config = dict(
    n_layer=16,
    d_model=128,
    n_experts=16,
    experts_per_token=2,
    d_expert=96,
    d_shared_expert=0,
    activation='squared_relu',
    moe_layers=[1, 2, 3, 4, 5, 6, 7, 8, 9, 10, 11, 12, 13, 14, 15],
    router_score='softmax',
    normalize_top_k=False,
    routed_scale=1.0,
    balance_loss=0.00752,
    balance_bias=False,
    router_z_loss=0.0001,
    n_groups=8,
    groups_per_token=3,
    init_std_router=0.0148,
    lr_router=0.00111,
    vocab_size=4096,
    norm='rmsnorm',
    norm_eps=1e-05,
    tie_embeddings=False,
    optimizer='adamw',
    lr=0.00257,
    beta1=0.9,
    beta2=0.98,
    batch_tokens=[16384, 32768],
    seq_len=256,
    train_tokens=213300000,
    steps=9283,
    dataset='wikipedia_en',
)
Below are experts of layer 10 (counted from 0) of a mixture-of-experts language model. Rows are named router (the router's row for the expert), up (a neuron's input weights, with its number), down (a neuron's output weights, with its number) and show model dimensions 0-127. Each number is 128 + 32 x the weight over its row's rms, rounded and kept within 0 to 255. Numbers have three digits each.
After each expert's rows: "gets" lists some tokens that make up at least twice as much of what it gets as of all text; "comes before" lists some tokens at least twice as common just after its tokens as in all text. This comes from a sample of Wikipedia text that the model never trained on. Tokens count by the router's weight.

# expert 11
router:148163122163149141144119061138131139137076141151113129047134165120132124127094142111165120140082151059174149076132152119108094118122113141114077116201109162129087085133144123126105135143131147130121191105160154170141162134110153108207135094105168184125145134167146091167138169136138080073100141123053168102152112103109126170170146185091115128136093079128073099171094171128101156221135
up0:145153098118148121149085149199171086048144118056136136105125127124119119145221149122088099135112128143101129145141137130112132131163158094133100135169148169164181105125117117136088149084184112126104168147138167084137174124177079090090129174142100097107089166121167103131171052200119163149171104097126183116152155134155091129151139073111134129129200096102162138176124136129140055137121
down0:128148133177050111134146121151110129110094131084172121138104075145132089102148131104210139119168130150121129121152157133078144081154158120098157132103144127112022088102164133128055156173164144119093081157083161068086148143118138162144125123110152162146172147151128100141113118118198138134075122137182088140160143190104114145159159120167145163175102105157142107059170172094163099117164
up1:131148098149156118177091161138173157148110103114083152132104134120121081136129132152154098103169088089212157077153137139139117189147112068125124158103126108059072088128139149168121181152183193095155145142145168122154097043145146042161132094110146119111169148121110184136116173144169155150135101143148114106120131189064084166137088160119093101122135131170130128124070162148104091130124
down1:177103117112102060126127165133078124104136127117143133189158192153150155120106116143080144136163124140096157157082145145129139125110196084115146143095091113148145125127098139107209175113101126167153186129100077072149173100124155156139098134175089073120091150139117102183122080128151119141182166093137110174118100166123087194101154090138066208117135150158143119194133174137130181113125
up2:178143084079207133147114157160178079136109141149063076069136140095114152118136120111115189144109082167066109141131123137128094189127105094139090132122079184092147172151126118124115126152163088084159119084199116123145137110093130084127142118174193118073123119123182105131145117081174166157135134099147155101138051155133126163149151121087167166128135161072136167127153140121119166072111
down2:126163121120118098118150115084113154090151131132169176106095139127129103120182126098047105097123081128123201186113114107145162143124071119177209107081104155170069179162136084138121118160105083122100071113165123122149140195139116155115146098162180089187150144054152159155157117100143129141145086125098152139107144144170119123072102109120128149134071106144114147100101048136080166135120
up3:167125104174125153132049129134130124128158138165138103157082110117155105141082087162049103062124098101109172115196161100110113120108129094081148128131133173105123134142182102103094156085179182126114115217092148133142128065122099066146135096109126151114135132066087106099123170087106092106108172198124134076135181146062134173124156149131124129156118140137132131125155090077076138135115
down3:169129149130043145074146093141119047073190142092133135164102138118153163106112152146114098172076063085056129140130146146072138100150107120116160092107175149090185103119178134150163076175094099138131147151122153093144152155150146152115079163145094130111163107155088132175113124088128105168080128120186123121129122188164113154128123120173128167139145142160131139161213159145177132131153
up4:125126086167196088098136056100125150148059132152205117093125161137124168111134180161128115102135121120160098143120140157143094156158132132138118152161112080072170154136091154150116105099184077144142150190127138131155139170125118152094095204092150132135141157120139102148174131133157141083120151131174152088134154175184147140094154129121101099148152067138157052087073182094056149137104
down4:056118110107143110102097136094122218146143108105202134207137176079126091148209156131149181116148131145072079171099170135106110134087165123173115128098095063133139074189092118142147120101121119137125154168129142123047179134145151129106165154173101084122160136140133099122180126127126146135096088113128181136087174125083148118120111107124096141112134139114063100082129103137117134177141
up5:111139060161140182129086110096166146116157098082155130049115190134145098098129173092115191100118125086165123107123092139147045083091121110045119152102098135149155089145131169108137113127204145130161138079164134104150139152132141117131118116149119151129102160143118088129084160110174074129131160134164184073079133109119136127156123107132126157121165121147102047138127127036094146173115
down5:095149128092122173126155115145135236153100115080086060169192172156132111124124117134214137155098172130156155161088137116115138179116135108105130103084079161113160093106105101116106125135133113126113117123143157101101141172180167116073082124175128097187135175165126187115114135103145127155124118072143171101136099147116135155172106098081071110107186177133129134128141119204104115174107
up6:107087156152135158109143123151141094099123167100162098126132055149098145146113131131098158155068112150152112154071086106146141127070155129117109178135184165167096065131171148134055174168140159095181116139136149156113121165102141084132100103091174174060150094115090092149098150083085145178093165146138127130139139128094126190127168118126058163111060135159162171108128101136143118199107
down6:131097152141110153111113101156150140105111184068131074091161115130141126090129127144093111174136164091167126127170151232192182128177172161097137096133128111105084183178107105179175105101152105130147167164118075151151121114061145135079119153115113124163132088047147164123129089098109182163144153150147135076149068109128128146083085143136123131123103145212107102144138111154151129104123
up7:141131060160127143128056164083170155150089079124173131112061141125160163102153124140103125152064126120158179120121088135091169181088166105099136148124111156155036133140137106118196164101163179150202120151086161132119161162081143093101207139119093114123099146146142117143162153187166097146147117151144115134163144097087090176137110123119093132165111114149120145106131085136121164166181
down7:117139126111120084169139144125061138077126143156136148092063133142154130137088105134152115143149107138101144051144142079088132125131155083154149129090153101085096218119117153102138064074160153102150073137140151208114125176097157145164160175096150136104113123104111124105160067100174151088165148139128145140139147112169226116101092091141128085117171119100158081167169149162108130072139
gets: "\n", " (", "6", "8", "5", "9"
comes before: "-", "\n", "The", "–19", "%", "),"

# expert 14
router:152171141139124183156076100084197185159170078129144126110110134126101110118084124124122170130095161115132132147099182146110144121159145027126091139130186137151123133131121110171160182146121138188155161146118092129093131077113150147159110084071099167084111184133131082113138152131119089085119102118073138129100113153130142155153078114034164138182118165176121157093087127146071171122108
up0:123073180142151145027142119119162113144158140156122176113127121121109104110162114106140151135147149102146190138112114100180124123105107090146022123164157173114123142171126137146180138137132146172073162202137077126101147089118111132172149083098141131122123202135106122175172154103070160099121144166091174137135138116156110155133183175086152061104171165122132164162157154127131116148180
down0:167187135111100203087191148122107125104144137136171117118120095103089141140182115112134086118099143107180142124133164158137186180148164089064123142079137062168139118158098113138123120148063106114140101118132175158139088140191111086079085129175105133095085075107088113114175086164104147141087102121138095116150173090146112143163161159126160146112181158118169173137170190125149067132142
up1:169184097115112102134152127102155126211120141163107127094069157101099133073105128171156203154146157165145114140139128104104176070066155085136131173170160067148103110123162136139063158153149184080170123151138110175055162134101156118097145079073174131146113140137124133115104136157163132220078087129135111125101150083134150178106138118135153121119112140138139098100134137192120113134157
down1:141122104128136158142145153097101150169099153159163110212196118122151098100100107130115123121147059098196141148185161114121166165117167112126147161124146145175115118037139168137136151140083119144163129108124105154137139138149162112160159150140170097150124095142086153156101065126065056124184081112213129126157179139139154153126148127192128169073100121080140183139148085116145115103150
up2:144199156107084116145134151110134123217129157142091123101110180105188183114143170092155156146085075139134146143082094112107109120104167129093099165137140126095119111144160069114152186104117147120164098152159163110079173135110115115097109114160093155128077128127085135124194132091120122092089105149105146170161138167129090164137121146079144085088033163146122140163098118097080155111210
down2:093175151150138123151145123117157177110137119078174116102128101155162152129090135079123072146089119107110100144169090201164170111112118133130124122209132103112070135166152077130095208112106148167161119101094187181140161120137074119080178074131114167191116192120117122139120140109096154146103134076130125118142087117125143152079068118086141150168155057134106166162136131138113110072158
up3:165194095133152144084133150115150142122140087144143128064097191116134113132161117091091182126151143140093144111101104117123102128113112165129116153170080170085114120087094136113169117159144168104156166098173094149113076112187098145149115160105072181090095155163138111134070097073092183073163116112086111157134091202155098120185107180124094123115107114197176124187135151113101156123156
down3:135095123119114133126088113146063113087156134183089081148121141089122188091146156176134137093103089143128148088179063175161123172097171176162074120086073125169054153126149070082104100145116139097138125080184139108128136178087136114119169146128177131075153087100120153107097089084106160136167133159076109129110165144115118137087101157137122115164150168052107159123131139144129080090111
up4:176106109165177095103129158046159098142125158117148157149127140152115140174159136093141141088098155124101184149144202168164113152107119091106120112159162153180152105154160093123104140077136143090121145123163114158152123094148107113116149121055083149088155124124118096123108140107182160121074107111229124126091099148165058099141175146086139050206122136159149188132142104139143146154118
down4:161164126123179082136145126105080169140134135133099128093152153083147129054127094139129151082100143118101057120144089158128152098111110159132109210142068139130107149081103117072146124057161151055118154146145168126153152080096094126081066154123146172154151117148138149144048149105176111149192113141085149132109102141108170121101138106114145133094122134114109102187184141117094114207097
up5:103160178193159160156129111093125130151158127102067113133118175148154102083145167181134182187116058175180171142073130156163135123103080087109077085103103118139094118122108066100145110159126096167175103128146129154138123125124112181113137155141143153140135152141130154160117136152159131135175200133192157150112150177122160124098163097088173080125054174123100123156100131129123155208130
down5:161102172179095169133124107178111088145115110151108088132178132100160176146126214116187155124140089144100151178113162133124165144122095116098100154191140091171137079094112154150140135129101119132133146080092093128137095126139157181185124187168107120146140130112166117134149116115135126135142065180186116141098065109098145110176171161160092170170136049174150161195144134146147074146136
up6:087115098094159141108118106152146124069134150162170143119169104150102114078095118110172109157118220140165120101161127077155141123122115119178096105141179096113118100150112130175173091126113152154116198168120144136096111114096067110125181098135159129079099099107105142164141113091101138055148108175104102189132146170108130173173094173096177106193113102141086126203110173156178145149133
down6:127138143152129104172098144107171111099134168130120128104136149081141099080111123099069161116114097156127136119154186093132129097129102147172103144137161184102194163168192144104196106173137206086101096063169182102091087128151108103071171155084077119122165109129146187097177088092145155161116167118189105095159116133099110160158151115122124144134087139120154161133092126152182160106171
up7:147110124075100103144118116107124171123158140128140106110081114141119110129103176147134044095106112090113091099114130093149185079146107087088096097133141180123066074123122115149117144136184098108094141109135083134126102178168147158131157165071210135164113135141170133202088128098127113119102158109080108128066097161146123133069099141120140176158184145099112079114096129043191144126166
down7:106088170099161164119178165174130142151101161099166119054143167159106135119130056122053086105137070108119192138138087139110092153165154160153159174102131092100094133099189128081119115103151142107109096094146147121126073101124112137113168086195141112112118136138134166090123168087133145131128061161141125140168136142145168167092122111098171065121093138080086086171143086200121115145118
gets: " |", ":", " /", "ian", ";", " The"
comes before: "\n", ":", " 0", "|", "-", " "

# expert 4
router:136184114125157152144147067125171094124113146151137109117080130156102132140099150130099142153126177113097133139147180095141116138116136109157099139144184145181077052157134128211140145120113144134186115120120091203141123077164169131144103134097135187097099129101123145110107111052088111058084133170061202080087104114110123158125098152018140141164087117119118130126116120120107132132118
up0:115095131109193172154086142192129118130126164205101136101102179121079105116116112153112082104056121080116139158145097107164082119163136088152041142103120146165155129151155130167156100122114096131135101109122097182144190135170097084170131113144105141159112126150180101134142165079145098134079068129135153172161069118123096132125136073076104037081105152118123160129126159118115136167122
down0:157110112149167098116175143161140167128130078103140167075117124183090123160151098176155102147096147104101122170122110133147144136164120065119125114060144123156113193133126126137110055094127086104160065154122200109184086143131093131125125172096127144161153074129113093112183179104062142127085111092136161133131131136066147140065111147057146105163167095153129103137173092116127172090179
up1:129124120144122188208141093105191165141151168075141084126133096177139116127150135134103155142074076112100143100042088087106156109105162114159112116091161182140140062172144096114158108166119124120163087176115159151178165103159124098184144098153131114106150106133151106127173106115087079095154154121114169097117093111119117136115166105104119122058104101108065115140149140078188172187120
down1:100093114104135132144135124130139123103136073156139160111180097120145188100155122130138114123079121136201119073092129100131116142126116106118090151120156113128111150183123132102129110125155157124124069149106140112139195133168113134207093186131109070129116130154146143215112129134081099143131096187131150147165133098078112177111137161085110069051109017142050086145141093128134134121087
up2:137088175126122146131166133118141118144096112173108135120109144124090187146077127109080105104139132058200104159153131093108157111153110134091058116096157113108118180126122205151195122140230084129145133081114045102119137120110108136143126092094211112093099152111081177135138112129147128075065122090071119134122123185125136138105097129087140140157100181122130131123109127077094128108131
down2:106084167121118150090185105120119112129181162116068194099199133155115169146173112109120129099107121127097146154177110179133134112135196157158083126100114102114088203132102171165114153071128151129160125155145153092162106180101049107085108084121148173106129109112117121125133121151124120135125142170124140107155120160069108196148121101082112112094154140088151149188094124125042069095141
up3:128070107156146146144121093156145099150147139135157099140120139153076146120134151153118114095097088123106125060135117164166095112068135139124107166186170123172075086120165151118133154095112112116168108119151138149063128158153134160104119159109099191136101142139142129110164128147109112131079194098087149120112170141090169147093131094115059134158054133132172085101209051045120125188091
down3:099133142151085157148191054144115147129159124088162097087123108156146144075098089120147180154156128145140125143145141176117105117095175165099088126169162162142118176086115091123181090144154172143176178122122126175115156088118202127157115112091111102102180106113131097132100073096159155103133099132179138135087142110125106111120127121087038157156137096111101151191093114082076164084065
up4:105085125132111167097115131091155147115115142103102107116097019146130116115114156101115169152172118187114053067124152152111131121128143046128102111158136152175066132126131095120167083113125157167127107130128165144096147115085103082062149169125065127090091156103132120109122117134169119155063196159132179187137164170138114117110084117133125117187088138164130147119130092079075099094115
down4:106182188130199141145132151111119140130049144126137067130093090106135126062097169106137183106181166136151093130176122148131145131118134146159160168159155118100158100204162133145114149172156068137155125134097127155126104129133124123151166135160049144137121130151102054091082134108174112100114163136064083098141145103145104124169128193182120098133113114205172101111145184120118122137091
up5:141186084082091104127060145128139141091124138163154097102095143154123108142133185128183060126081140081183171149149114104106124079164108095147107116118132186152072166169117166169110182122119144150103167115098084135149178131133083114099116171088124156105163103114130092179132142088136108158086094218118115105157103154083143126164136144124097160181111106199158146086100137081120103120088
down5:092133139128098172138205179138099108152196162172124106120143107099147197119105115102083133124085124156117149132068132122107114125142143163102185108142155127106222159134123137163135090058164187117152148094152094195116081115102207145133130117133137130165116126124159114106149138131112107093144083178135096117129105108193178051109146131162170073136096132107100169162113138102110093112080
up6:093121143114158101099122084093184130135127123152106166140144105093084107106130157136139080113123161101168139071133112159108090124132125127130100166088156193117143129127114149122102172177109114052185127125121149174116137122140103150139086164101100153116136144146157171096094141159217170126124171218133172083130116180088105171122073145099164090106131102102207135063116114057165143088112
down6:154116136098134123184149068129187108099107114160124098113169153187159128129141162142226089079177144089118109132070151121135112082176133154166091126111105126152143119078140139098152125209150117124129093144170119104119121117121115143113132112078127085154134138150160129154171153119130122101116139117147025098157126167070087180135144134140146116142071091201119140085161176159152202153146
up7:148185157097143110099100099118133109124114080104112088110084099159134099121101115081137100131143174113074141087172110117175100092175156119176177140130130142186090065186120151133147170085125103081142140222152117129139163106138153143100126167100147133121120081120150181170067149082161111149123152162063092143066166168088076113192181169153152153111147143129122129091143158115141147146094
down7:078106101080093179103155165120139085174122084125088084146155131131155147139145137130108105124095108122157156114141105112133091193169163146104076132126125109137171138082139098123131144107116123173076199164150149133091137107098118175150160135138202166126112137126111128108134143142188126094126143137129108086162211146162174133112164129171127115087165188126240151189163119160151117084193
gets: " ", " 0", " 1", " —", " a", ";"
comes before: " |", "\n", "|", ")", ".2", ".3"

# expert 13
router:210152120091145124074117101150153107078113124131146126061155166198065146114138156154114114125077162140128139128145145078088129102146133078127125162183118145155063122158180105099136138117169164095188177075152133115178129119093161141120101155061131113109109135169177133139138132147143107131096151140121094090149101138091102187074070154092131165137131083184111106169129197094139115138180
up0:146104074153097102116101153142162100145124116141098073149122139112082118183105091169110122153066088054161158162106085108227186083106137129079163123188122151162104161114169154166112141130128116143169160142147082100187108175102151144089096195157162130133044095167088175128134123114085169166112125157155112155124136100125119138115142161078103100094110125122097083122130168134139111159135
down0:102093118031071147119157099100163106163120154148138155120154132059120165118138109094136118147083156157137152163133116146154095113120173191093117109068139221059086156116062173159123151174144127090114130110142077151136099112116167070089090173136082092081148038087127142146116096142132140154126118141127113110127105153108173122106093097151121110110194090137120108129109117115119154174141
up1:130146130179043151070105076083101138162161132138146098157164142115140142139088120092102106129116106115170114132159161133106131082099135143074120105073152124079145160167072096121102128125039113149145107146091170114121132128179084105159179120175134115144089145204147065157183107097083133119167112158120143146134114133121076179122156132112130134113113132101103149219135156157150085185073
down1:168133126094158081131089162123183121164139175121135189137140135120204165067175119066169147137087119095107117130063155119130120138140134123141119124113173162077101110139141134132099096116123118097186196161114112172135151077115112140103117120113104097069138122134114096115107190162105102079062096188158115106089120082083114118199099162201102125105122157152134177088160142115186105126115
up2:121125111155120159078144077143116060160202135140098128143172152130113122149126087075146079176135116110151159153136108093143119133125129128109061197108109135148070104174140134138197144103175109119097125128094090129077122137101077138148173086146138165071074134105138131154189125140151138089156136122132170047142099111090186165080101124133139110141161131125166095070127141172087096206146
down2:093105163169200084121146111136143089143099103142085161124135151095140179213117146093119101159146086132168164118091142157206165117113139102173105131141161108085096165162108161129103128079081078174100108082141159083119131109089149171137168088100117129087109102139114177177139149147089142141126036098165140151123160126143139173131166095194147109083131173145124195107108123159121155125136
up3:112111180200094109136119130102110165065088101127108160097067129105157117095123086126143145187161124129116052149043087158148120146137101112104123101131165108161124088152082071163161121155127112194097159087107107137152135177184138114157113186111097166182154141099098137172127085156135105099077186111136153163134112115109132149156145192131082158132057089156143109155106161123101119098139
down3:097093123181114136148142121115119185123188140129141135071038070131160095178113126103083139186130088107164168117142130158123109111149142120114111147131168113154149156190071057108146172097143152149135141166042107099055121192156134072154161092125107102180133138097100128113134097116110092125089136125104157117116106123074162103083149160179130148143106175094111139187121097119090107092112
up4:092077138129157131113031121153130106058094082146152122097158185159101145182140124191142094128138150105111145136141103082133100116097113118117166075142182149212079153118153089148109162121102152136134155082159156130173110189123195119137087111153127113098098117143114161101149075147092123184106138121166099098142073117062156144101114175108150127102140124133120134122061169087149068120145
down4:119080122066148127094128137155119117110152127076081117118172145161133140174180139117132110134099081146113140119144098121142119149098114166083128113114200092131125180156130115124182115149189110104170176107122172161114184133099126093072118166171129133078149149088123170124122071152171098107175123173123151103129118127139157055057072126196105130066114108214119134161152177146135135077145
up5:141134154101100142154153128134149126155128189184129107161102142120145148126083132131122071094170090128109126134085190097165080194184134175137145154137084104097158146156131167056159148127120160126144079137103103071147149159110141106138101123108166184153118155190147071142135148166080196136086113148118125126112105133114089166181154076092081166196110126160135133161165181144118159130206
down5:204073007122126086120142117119161134119151093104104107086075155148143092110122170119143146124215114138112080178070140119156140085077139112140139125101102111141145123104097099071177064125124093165108156149115105161142141122146123080131090132152047129130180123125127069125148117128139104162115116145143108086162133091094078136108162121150065138149159132102147161143157135093123068084150
up6:140128056089116127162145133065162160130140115118059126093114157068124135140107141062092145159153082134089111136062093104185093140152155097121112146087099174083105093168050097105037152118181192160135132104161159122144122107118102147119080137102149114146133098178059118163078162143073126128142115146120143140157185106148177115155141100148119135123153079089114125092101151119126141163142
down6:057111150064154095132123140061131134120125171133080128182152094134126134177156181124119093163151129112068086101146174102155102125201143127116134080082118156166185126154156139142062100137127170135121177112114141137083137149094099125090101126079126076123115142188107112138128126147062133093101124126061171078117194123158130161166097162081091142121184110138151117067143153130131115111074
up7:078119190143140160142146131171110109143152115217108160120154110126175096157132124146082101173089137095095107106108153122121098173108145060039137077109166135097131073140142119125124171122182119156147100143095113078155124154053122101096156119138123173146142127152138106128146060148113123142164132125106204077103135119126113118131207176113084173112090117193123165130133150130079117113188
down7:116139130077128092103149134082120169119119093114161090107102150148116170153134134094145067140133115167137112114133114099125144166140164075193176138128093108096108108073134119084136146191099155219123129197100137090128124120131138096111088122183079166117121117175095157128133110112041079073094138140107170086086115096157167118114137164168142113126053091112113118205179098154149119105166
gets: "s", "es", "ers", "ing", "ies", "ations"
comes before: " of", " and", " in", " to", " were", " are"

# expert 12
router:154129153118151083132111118177138110120099128100140131052147105104130110185105164199079101141141139121102147131135144103212160133147118101155100145222181123117091092194137177147132143139107124122137119130114133139118162160088093133108130087132135144138105095187135126147140125161101107081115115162114095095095104150062178214153181159084119147146171109143097074137100173097054161179133
up0:167067130094183129094123121074159065074105167094188126112171126140100095062111123084121045104137110053090102146121120060156121142144123141137117154152110117110120079147121183122103131145094113164112109158122128116135091107084103136142138089112070185091147106159192188104102173087127162110145127152159123150133102087141123162102139099142162130148094123131098107116030126178108113147101
down0:099046133180139131082154148103125134134159150063092141130170131079108125124153122145080130193181118134130157105142097162109158189136160136151141127134077119111185142112106123112144119052110121224144086119077162149110138143151126107173154102100148184127082126114115167132092142098085113068128162132162136136130127135142117098126078084086189098099217209108145118125096118138133115143101
up1:126122044140133138096161137209105152106121092076132207040138161144067113115113106166143105145085121065137122137126095181175115106125125119123060132191155139129147095142121099176152102168125127178163126153149093113125099126115223130131173100142165112167127135175137122122138135136109131123093121169091174141139106144149143103147107175135107100136113118123111106148112156131105123227196
down1:134118116131118118155162101111146170160175113082096105114142161192134083087178121130120119150138149150123086142099190089125120050128133094138132127139146124127112137158056194095098097084098094079093151152129060088059150133115144125092175162137105162070189144113146132147161127181186138144088127145119112123109103185145154122159154118176096159103160216126073147134111085142142071137120
up2:139114146108077194138116100192131094133110180123121131131109133147188111163155175123135105069125152116098111130169106079072128130138151104111124121139174144162045158166112067126083129145176146104197146114131170067111108135152072106141132152139126105121049116154152151117124172106117127135086102139107107091149208114092059184102152095149155158142179136161088094118151154088104154176143
down2:097145110127102143134185168130187129136126197143116146172133129118118221193126146109155126088092170113146112145166121118078075088154090075075094116184139067134122106145145077118120091178105089109134100167129120115139104157148144128128122194180078079063159051138118147095163136156069157151103123136086091175109147110148117138167134092170091075118117127119114129119110128118113104076111
up3:191205127142148117147125172075080119117139149103096170113113149159118131145175121155091089143115101126157191127179165088148166129131111118083173130181170129113162144160119124091128121094106090151123091153148060133136150050137096107134087115128139100102172175151129097191075097173142151125152177102101123151101147168065105150124121111123152059140148081116089097130168150166057118166081
down3:069128082125130102117158136086150147155165120153168088171111112148124141059141095149154117165121135106165147072127108205120126114127152150107059126077137067135133152116140128114161131141177159104167170150143088090088135132107144021130161098116124152136191100099100113145108127112129205085129163154122127179193138099112124139139097137107104102157079116072158165072125104129050110091141
up4:156144146097059130137126155138140121132152052097141128107179116125115126124110152139107135180168116098141101146143070131122134172081117097121107174130165191161155100177166151144178093195127177154122136155137158091191136143147131211102151154113134124159119138105060164146123133101151202106142162155105065054158113116166128131136171073086150168144126129102088123078161176173146134166149
down4:126140154121115114135128148117149080087122153139113177161085114154136140109101129131162099149174150093126152090112121130072099145079069140079124125154096120168070150087121136104118153116115112172084075135102143117129181078133137113108131142085076140071127058104047077109131159195119166140160190137185138155111098080170155116168132166161117101117165116093156229118097137107115166181143
up5:137172056138120106136139074069134194118139092144142095059088180148110097144129113095134113123093094105078090103124148175125056096143132138112113175178162141109147103101151112162150108097149129124117164112106111122146102161164091111118139147101125141085091103107158089169114115168138095036121128124109200097126101190157141134144114153096173089120171058122091090162127109107135159213111
down5:205087119158105117120102162172126123163140087136148071098103118143115109162164157129149141151133179124129103167096198125166165136090057136159142096082128084071073126132069133066151101149124177118132148139097092172104149116106148153130090124080091097113159167094162086107171099149151094109137153182158124109175117098134127132152155167139163219069112159131097108113082102109175115128167
up6:161193098122108126085141067055121124124152188144152178098130189170113116125105109146096197167117114131132128110121230122140124116084107099098110150159109144145122092204128073141120139136139162151129131165118091114113119173145146114149149122072198151052150115116140165146100133123114145112103188096118131164140122117101125160158162103111181122118120170173145138067035083112130140135112
down6:112093178177159132138070128113184129136180091111093151149082138172151093115154157077161125057098077136152145136113130082106126074184151101152120085121136127087118164116085103157091134109129103084117151157108066096146114154179074142099136137194154115105096146131046119130139062116063115118185167138177143086104132137127116148157129124124141074089111093111183085137185103152109129149126
up7:089151168106119188100131162087089106104077162122072095092156122138112112072143175100119106151165131146155089150071177110135131140133142088140047147132166192141081125143170153096080111165105150078123135112095136140133172163091107133098142164138089123108083141151161091142163118110164141164098149143122175145113173160118093152151164085119120078118109138146153096071138164039118119123221
down7:100130192063167153144148143117101178112123101142088081078127067127212121174158144124140142114160114093141125153120106150146213083123124104091124079133148127146135117121122070169094131144127090109084156171086155141156139154106132063095101088117108110108137096071116098132177107047128095133114132142137125169200164115113160063110119073180116132095133164187141130104101107107118077109145
gets: ".", "s.", "ard", "k", "am", ")."
comes before: "\n", "ing", "ed", " The", " He", "er"

# expert 1
router:152128148171151159107104115124164135154069135177126139017116137102082089114099162156141132055124140117109114125090100109165174117121154141086115143183111179149106126141153134133117158114105163163177144081147168097144180111098133187159151110133174108124086186165069112133158129108112162113077143156099178100129099193151112143090152131093093110137156103195125095104063157082071106119130
up0:119099129186134134116126134114122157170069153143063151069163160163115079101125117173126056098144138055079076143093084118147160155129141158064075126131178137076102142104143135121180117128120180094163171147148128071144210116122072123121114187099082106131094086151074124176098146164103129153129113142184105121140137125077128149088139109101146110115181058120116109117118106150135143141133
down0:105143102141134133114100162134124137111197181142084106098100123122085113161159084124068143114187092085091180058149118138111165100124147124104133072112136080125111143117133124123167121118095159135157145184132086116121144152172092147135145127143155177069191126154109136102136138147139158100094129020129145086134108138200159111175170114162079160051148151094090149096119086085104171128163
up1:150136134139122090142103117120133123092063100074144138075186104105099124164120140114174144100124180083145134125074123162081153075102084090084134153149107156131172140113159074133087086133121119093154152156191164098212121066158124129081094095124147170180126198116113080173169149136083124135182118101164111136145165093139105152116139115135131094116117101117055093135057120144089093097124
down1:192150156182176130108108175112189139166076105171097128046125131101161105139141111073120129094211140139097117103087119146095117078119103127107135114147167110156151123097134119089114121096131089101117135120115147134141108084153158150124116120075199141076092169089099121081151178093109125162119189100141114107177119100075117124158171064131195098108151086105117120119130097113100185114067
up2:157116100109077181140113085135121147094165121158179133146123133165128120127124133139191126114163102066167143064119083100095145083151067153075151162176106137111152061148110151126104123172126140104115103137118122119093193145133075138155118148081091124156062123184123179134129132132120148108076177199176151190117125077125132121134108159125089130160103111190047131162099153103088140086112
down2:122143137088121143121103138131189142110124074141083098083175182176119127107132112152139173170107131159056097073192137125111106096127141157201136135116147151166164124100095119166175102130151087121201096141137162120122160137155078123129126180122175114086151138164103101133125098132135103124153164107098116165210123109118077123153091106067102139092136162155098015143091148154090113123099
up3:132175097120095113139086093064132111180143113131175163151099123135153075150178123080139136101160181100108230137099093108045167140187102066146121129141097139089111149090154086104158156078136117139152130147128117107108156138073151132082106110112136182143063152159142089164183121173125125096110109165121198176115110084093146169101135133110158112110118108145148068117102084100129149125120
down3:135142164161162109126153168108131101175109122138207134094161142144205143086156130088146138096119163206139112128151208112111136088115093112103141112083161108167166131126116186107108086106131146117140169069100157119131119095153152154076090182106069150157145141129132114126162128146112180135106116076121165086073164086173148141159106110128118169126094160199102095149043115135136138072099
up4:122089100064159100093158131096195148142114126150172143164162114096094093172101158113138102171131172053136109123133171120119109154168179157064089109136138127134111046105111144145179113108121096121200131131119102107122148171086075150126099140147151099154149123174136178160124132079112142122107131163120131129077170134119077137124139121091084184171138123155133146023099128055113147148091
down4:220155141116140145169144134099138179102121154113159032088126143125136145095173094139150155122166163127158117159126161119134131074122163113193080064118146124134107197154123137122064067140125119090131100143141079129095131094082121113123094086100166089134091182099165142170088137096163130146079059157122169171140099132149153106148139132088093121198122160088077124098125139162152128115160
up5:088133092165132088115168129137131164144123059169130238093108142137118127149072115154130137169131149143064100152094121143156104106160160138123110187128105191148137121163170129166088181151102067150137126100120145084098153128132071159177144095107086134130107100126101128115102127161115115118134103117201125096131168142144176118121153152106139186156146070135209108083156186100061126119093
down5:123102122147068173093079103142117136136154078141137142071184101100112110126126138188198104153069086164142158089159155155171149121073128122061151175141168147129091196139097085159117177116105086180112095179148112122141153165100173112151151117143099153167135111194078068123119113145149087140132105101154076149145108114092116101121112081183143155055131106094150117116121106139127149154172
up6:127113135119177099146133107083104087209125170083112213094108101187144136124144123099103154130174199120133188173156147106076137088114168162143163168139086193144087151203083165082139124087129121117142108113089128115103164096120109136175148180074139095144116114123092163151139119121162134137130194090168112103139157131120129174117135147140099191154085138144147123155165129182147126075148
down6:122190099103120170118077104076140095163134122137145114128138125138145054093129136083119125134079100095156108099132125132083088093104109124119127182138135120094139107149082124151150139123113044067082106098118086148133097070123076089125117098161158146081167126209148085119096105094137176090145181100174131109061098103127122118157124139119128098181113172108159112139203083184100126183100
up7:165129143183079131129101080114099158144122100161170122177126141151119059130156102173107085069117120126076099172149120132151139145116154116104174108204169105216141093148159168117160127145106106139150120102093139122196206103081132118141076084111161177179112089164126180141133160183094110106106185100146152157097109129144113119099109175105100141103177104140100143053147121151110130117124
down7:151145135114122150086064187135113183152072121086118144158068157143112162133174061143100135174125155115114157125105152120129110153149142167123132127126063117180139098130124111127092115115090176138172128155118076090145112140078121177111107146168166097112131106138113138124096114078078140158111188138130180123118119130122079153203057102179074142118191165102020134115092143123118130096133
gets: " of", "ed", " for", "ing", " on", "ated"
comes before: " the", " to", " a", " by", " in", " his"